Weights of a small mixture-of-experts language model, trained from scratch on English Wikipedia.
Experts: 48 experts in each of 20 layers, 32 GeGLU neurons an expert, a sigmoid router.
Training: 281M tokens, 4285 steps.
Below are experts of layer 6 (counted from 0) of a mixture-of-experts language model. Rows are named router (the router's row for the expert), down (a neuron's output weights, with its number) and show model dimensions 0-191. Each number is 128 + 32 x the weight over its row's rms, rounded and kept within 0 to 255. Numbers have three digits each.
Before each expert's rows: a language model's description of what the expert responds to. This comes from a sample of Wikipedia text that the model never trained on.

# expert 39
First pieces of proper names and words after a space, such as Ign, Der, Sey, Wor, plus the articles a and an.
router:118109070119122116109180165119107140144157144129181156149175154115114122130134157119151228165126078148138082094109133143082139152079135198140113158103113108143108123077086117147155126091092102124144162110147175086168102135125129060084137136182103123119152119167125144176171126144084104175132094149106156124132190164155117128146127149134100165152097083149109097092150162163184144153115081132154083125185142159156177109129174126067153091143144109127171085182104140143102111099123130147196124104138186087094161161160090152164129132124103114095126054192186205206121107135080146091
down1:125174126111144106203123124130170117140161159042092151146144131079105164152125132100118167146143133124116177218177129124124115083090098097131143083168086191152161090121108072106150127136080171085068083148093191168101164128093179074159166079115096135121099103129096163106108148083075158142113107113097099177136149087151111133061089136146172141149177174101135146165131112108114157148113080136164107145083168095099098146099081149061127151107165123133175131147113116097091091103151167141097132123091116150150115121114129103112041102127097139140124084095159106077103159157194125121
down2:145146166127112118164122106108144122152172134162124168099134067118117122145148147123200138155127127108109073122111143175177160148158102127122138128145120062166134101118068182119119052096102139127127157117180104086128129128135150105113107100180178210177136124127167179123167081143140116159106126124125115129154126173088152165155162141088159097141121146129093165173123058116151088152131142070106181137138127148102135101126077149101125158186016063166142108125130150191135158185096157068116060125154090113061095086155172125125126119166105131132080049125142167134085100102139132103
down3:168120141105152092047144128175129129082150124089114104144172089049097160161126183130130070139122136146152103079128146112125111168108093144131080101172083137128148190126142099145178163090090151074089150127160126179157166139142103160163120108133068250124150199172137150104130112095151129104082173119084106116211071084104126079090160113089111163088147137143154128119150106141153161117098139141098152092082085127149114143111083141083196082129163098075166144110110111170104150163155136089154152104151178124175189114129120128118143110090116100137139137148115146126110092157132128169
down4:121093089167094110120099114153124095153114107123174136083096112061083129175148141056076128107149137127137079161123155192142176140136046176129162097079114147116066101132113144137078075146087113097079114150095133142159108133069099116127123115143158092128165133129155189119093031123166139177089182129121105100078151111155114143125163163124120205152153199044174080099141144134102163122134073133109159109082115137124160134112126134163118149073150142119173118122084082167111109129121146132098146165143135155116095145112086154127124168206184121106114154093099126163186104121149150139
down5:124138107084084116103194076104090140066152169189097132138170154137132164129143185082088105097111050094108131163122170144127126143116078220115111084095169115112156129093163133126144131146145118140106157178060174070083119172121185171121164117142109084116137132163084133147093085100090134072181145141136081160094173108174158111106114140120081076119092146113158072106192120114100104113116163117120084113175085164179156107124140142113117136114163096129165158165110111132123169173062103159137133088128134105108181149155094145089084151088142138117161171152148176172143084133124112137
down6:129144152156092114155137081134120125125108124148177194177134112080073066174143128128192125161134113137123137120155112189168073133134152188163182131119088091151159172121173141127144186078124115137142091098158075106114107128111166071123056102166135187182094124115164185106145138132117053075128119095168115090185153177098138139109184186117139071089129154138132165186101163097189146156082131118106159176095157149133140172124093132128139081203098117194097114103174150160157129155113133101130082104114165137093143098138145080154111106140121108122120154110117147169124144115087138085
down7:129061125169031094121165149109137154140146102123164156111131129102119129174168109141054137096131115172136090127113117154132156196190094140111141095112141131119114140096093165057097116093083126119117161113144027135175131114146123132125177126148123160120086093117161106082172134089098118181094087128117154091117130135166127092111062139161146109115157170097118089138118119113108127103151103135152141113070133090122068150098209107182156140140144134069132085090154087091113159184189062140105140107149066157159162134112092156126182142160135103152129063173087118112071106157118157104
down8:086155202153127120159077148144167114081174168112172153131160053088096089172124124173166116174130144147129171104091152157110130193118184121124137150109112114142143111117145138119112161120060100112120131099168083122079157174137106121136114118139128162079095130112181156148148093205099094111097098130069109140168160163048150131116144142096107136151109127122118151219126117142151192182101115098119158085127134203142126142135120121110127075147122127132092085109154088159095096119118124097054083121101183099177132093100164157112146182132072063092122193124148147144123140109177141089
down9:103169160134139107123120129152114111084193101179143147179103124118117124107141128162133159150219085080122127071150202195083099118112182108076152127112133141194114146100114170183111130140101169169126134161099136107168138116139096113177125117161094185155107175119112113106148136203120080086101158108182129098143105130090186069069179120080082138163102133155140141188142113207128150136127127128176155110166158147172090161106101052141123119178173113116088114111133126171154097138141118105100140136132123101147154082100123154114095092132112068110102115161168089109107176106156071139
down10:122109157114162163156119102107158115159151111172184139132171109165207125113124135146128129135086124184132107104190182181172169141169135082083180097107095104117150203147109117055092087064139153146114193157163080091169156079192138120123119152141078116113132109149128097146152156150099160126107109113148158146136119085117142070103175124088142185108156088193120141183133164164106114123118068146133117093144131073137111140105126115120168123194077078079079155091112158122157089164095120098162174154160163168123132104116140117108118111097178104146101188152180099086110096133093107130

# expert 16
Opening parentheses and slashes in lists and infobox stats, Thai script bytes, and word-initial pieces of names and noun phrases like Program, second.
router:154134089132116085067181186116069147171170171107170155084098154160139122143130087149098169090133097130167082121130106157058160119150130130115095147112116132065120140119123112101084149133117140134143180102176126099153128158193112078111145106153202154091174162137109213149117118183118125115058090090159173130191137141123141144102100144079129152102086086101146121153041168123144077162142147132164169146168134179151134110181173177106128077156201099121143102145145152161119144101158075125120147158119113133089090124102114165159147169130114102061116124151155149169113090077118141117
down0:178130069153156129101123131086143108120144178115121162050105166176170119152090179107147063104125109106132103156129131105102137110147145188125075148172149118115138083128176041128115125157082082158113159108090164129119128208060162113140123131153161159032172158120105185188137138125097117154116100112118086114121132117119139165139099106123122106109119114137170145082035075088081099066138160102128165134100138113118122121100157185148105089170131130097133098136112118143062105160091144182119147064112118101132074160174143140096078086144142163173160103121110119095124107134121139075
down1:066163113170143159151150139119154110165099117189108129188137163117093073092137137125175164170132091168129121149094086101094153174086133151171151128098104090126087139158108152116126110076158179110137081111145153138116128097104141177107167204115121148121097139093185046130139159168064163103115134116153137127143178123156124111137171087126137116043129093127086088168110149142125106092105121130105130107137094091090140134102095100146074120121084121207082048114096110145131087210136146115128134090112101103104132172108142096169099191126095113155188134152134109125093206178130181118
down2:154146144126146119134182127103121197170092161095176213179091134129095144144162139144134138165092168147113169170095096120074156138103143130115107140198131168109049169138136108070092152153086116106067153124187148198145179090143062078170143110108139123102186139114150125133145138125160141115114094111116116155131028108133155098125092129146137090106166099110169127157108091172094097129125118111105120167094125011139080108170122152115159147113072150133196129150118133123085125113096200107137139124125173127153123136137156166142101136186147156116139171127122112104119141173145158082
down3:085109127161136154127156087144181122138138100162126113103124157123121157120097148155118092069124119137147197146197123132135158148094182197108166054137154121138152159156150070086097181155113105149085093145113073118151114112136132098096185122112127106081108108070111122151098103115135116150115089156153051094143103118126108071110137102153125146161117149111074066129135133123138178170145116109108112079164129154106075162166084177145190053127133134103126136175132116170123142094158101203123170084154183075141119157080142114133057155141148176094119162139180142146200083182110107098
down4:108099108189140178166129116110112147127151138119165115124100190156132155195065117112115132119133154180131123132138138134130144149174125125172117195113114053099145137130063136148158149072143116176138141116151097167112155161076112185070168156101123104187132156100110049137156134103115218067143123134126194098150082078092137100153058189183093122122161133153088127108131115118128134101065147109110105130147149110077129144093112107162070112031106109098091109128128129138137109178134151083140104110142148094129182147162130123168131100082119115111073138148153109175104153091157187099
down5:127122053091148114183166072200078135156061165093127149112153140067122137140159076103108100136116187130179145109086140077195144103116174098113136123122089141102126080082182123159132122043145129095161159152112145117150119087058081140176070123166097163127152116164137132126091148153099164131127085172128114123127154103159091101159080156110117142117118098047100139096078108156171074140142169164125154115146117162199113122107175132157107146147154114134177149177093161107112150134132165166102153079158138168128178135171122143123101163148151089151128126068184103096145110076137127118
down6:077144098175133110170141136167184143125134113172093044181188163152105153139155096094116124153139138149097189155132115134151154119135050136132157173113128116147111147126079135129110094130147199129117089176104145136137155076192090092127130189122111117241146121187153131127127138154105110139135134056173123116165085125167137144151128177074080183150154061108188149184161103146139170177095137155112108135142129129112134104143113102155147200068119126145155113144137116118169115132155169083126119177108105155161158129143110117151137166094140158158119146163111081085061172092087140140
down7:100083144225109158054060160140103163089177136135156093150164166116146096138148102199148103153113166121134117071141140153161118113132137159147127125108116081126131122176105123155176103145105127132103127103180092111126154157118148115071127109083068103204126069105129103137151126150131193117143114147089117125145094134133131091116118139172079151118114163138137084130164109097132155165094122098139130166179161098164195053058136095155134197104129137118094134082132130165109120161172147138145111133147133169100114138094145166114098142138130108147081137106177175107064142161092249161
down8:105149111098136158199112111157183083138124107198119115117158202068154124135139162094207138159142086151140117149158112164126111160081129150193133196129162099152153151123110171131168164104125168165137115091092136146156137059122121189124137111151103137117136135155164084120124118119157142102140145112098127174127127169139109137128174135097191148123043082149143153110132146143212166143148099093108119101156124161123143111144148085071132083094114110136130088178157177087145055089128131137156140133105113176117140156124160115106145233135055130150145090143181102160064140072121149147
down9:076115091109110131164173124138161126131080127164145146133108108105141127154186114146119153179094131064143149118195145142089107093121133121080120124103102101152208127071159085174087161146111137147112195115132088147092153169109115133153069088113072078106135135135085228089106132160040129105105115109133140117125102132121110116132144096137071128228173129132136131130088069130118109173170095168180067159108171167145125103078188180115129134162131118117126144149111139106127134159125080176157097104134163077181140120087174111160132105093124113133074158135158174182120153107107108136

# expert 25
Letter pieces and units in sports results, medal lists and taxonomy entries, such as S, m, Q, air, Animalia.
router:178061135151185128196132149122099168133151110133138139123142171108084135074158118159076186090105147160133062146088135100052143104097107166145109152145111117168089153112049088097101146098147120104172198195135150142117145169131100145086158142127110100100177141163106154114160099189074119177116109106110145111207114168153119116133109109135100125087145115112057128107103157165165138112170083152153124106134103136184152116130105076097114077095131083103148115169094176163100154100122061134137120192123175121136096131070137166142146157129146117083140122141168188152073128100115165104
down0:098191130145163106118031090158147149149111128110058135065161148144087151200136115131107120145132119123118113137120120090160091183123081181132188138108157127118147115145156170063134106110129142086114133149118114120139072173144101166152153195138089188083195160123146168159157097095156111065103143187051116122085131153077129167157136125172176122093076151140117150084102110100123172121138183077127113130137109107118108130152076161128144129108095091121122136148071148164121092114125177123169107124114136136131083095121144154119120092161123097224126135081089103121165113117168070075
down1:135138143129190088086159085134123138125151124085107133135090089103143183081159165116086139200167129139138140108158174099135145106111087118128088129118161084109201124086174106133165101170118120093048112177121097167085152143206137093159122139109166145117158085128122101150113090021131141093141116159105097148141121094091116112108096108142094168141157160157123055118132111090085168132128168150094138152102148107091097150118131172131131237129124122082151116174120120125132114092142117160100159143130066179096074077171151145169113120051108100164135101141069128109071127120158113114
down2:117103095087129168167125078122176188139164105156109101088136077153143144141147119125146152150152139099128148178143060137187177135103085129063116140133136107108098088151119110137057136071130093083108128128082127189153068148157161176082183173129115154117141180118122113162051172062127152146153175148113031080115119145148129150143081087191107149141140150169119088144127126081138138178108103096161126096129127115125140092139168122155098111141133172073137140116126136109120138185139141131175169136106091186102110136132161183142058123076050156081136153176144129165148138147147127142
down3:166133105128138183157176119136139081080113167078129059160105138129087125106161143084115133141119142178106106120104189166153105125124135100102037075139104146079161138072152154087160132154132149114081123175096141117195156094176113135098143148160136121151150130144121105182152060119091170168175138149138102121104130099155088150139091148130150182129153133165123130162114152102151127100181124140106110140103148163097164145163135131059189225085111103064164143172173085122098123107134144121142187123107156124127120116163147220157184100074120116158115081169139093140110126092191104140
down4:157165123128160120068159102096126097117082129104186148119154165151114171106120137113153117150106098160143131154085139164084116152151123233173085160118059107184099103105117136070157143099130102090122168158118078090149117188148108159106165113158072155071156166116083167144167071082133149148159100181079150093082113136160163141128090130122156122110162209131146111125081080174103136109153149097106162102164130113137122168161095125100075108078130130120130080148101189059091112159129109112137154090131151185152113152164174109147070153157134099121110098117165114093098123127189090091
down5:140109098104143157170121132089142091066103120114078125094196120151097084111134101143165114135054108128084185069112128114146165120168154133127095153122116178130109061187170113135118098089168117145131114126064084117156121153109134172108127147137136086151109164146138129164119128186111128134151153201101172146135138114135154077153120151114165128127141126104151169146162173132175146092158157077096121098100113193146185153101155161045160130137088139091112149174086187090102108087090207059074096113121181119104094138144084042114137142169141137165095106163114141181149148131100119154
down6:149142164108170123107113123076146127146128066059144177120127167148138112127118085159171122155190160144121176135116116118115141127121141121126149121132068163140110112158118148137127149114135192151112180146097131094100125047109152160131116126122135073134133175156139178104103097223132118090162095138167143143119122141137118140127116096165074099094106016070151131141107104153171109135185123133125172143115149182082144127133113208083181140144110137184168115106137147115104091121154142114060085172144174092052147109113138087108222103122053147089098122121135128138054133149116143126
down7:160094129181177109089092131153141103111144162137111105138117087133136077097137150149088086157135128110107149101166152125137132156102172087109125107081091172196151121135157135125090197169168120111128114118136159165137085108154200161130115100090141115144108119123164094100154156142138121147055146091174120101156115157111115140117061100123062157188144125144100187081145159134128178152103114115087122167131190072162099132202141071158196085172142123098143123062170121134146132161147155133160118154106163095069204121129154125118104079050112155066143124199093087107150139105127099130
down8:126145144142109128107163100200149091106116147163094137155107093077121157199151120099112102135146140168141116144158175132192144122131135093133153124171186130121152105101113118121166205217090153038173115156151185142110169112067168100166066153110185106149134151116058089106138126103122147133130168110121150130120086097100112103114155157099138161117159161160175105141147100137149157137187109104114171079149088094140121115138101102149114123121145152107071158121095063093211122130119125100154184119057091145098055137112165155165151080104126135176143135188107072116111109108141110119
down9:159103160144124098142125159115165074155159147099108042125113124167140099089168197130104126156085151117173128110188174123183179139055128093177124105135146144162126172106168136141122069136167142160163151164156132131133214098108176139129142126155105168165105128173149154178148156113101096165157111092096166119177106121138098108099170155097102169123141110117124147069143167046173086124117102145127115172129119140122146084119145128181106192114173083161117166150186108148152106168145194119112077122202122075101155090128133134108140073116126138174144126091103084189086136109139138158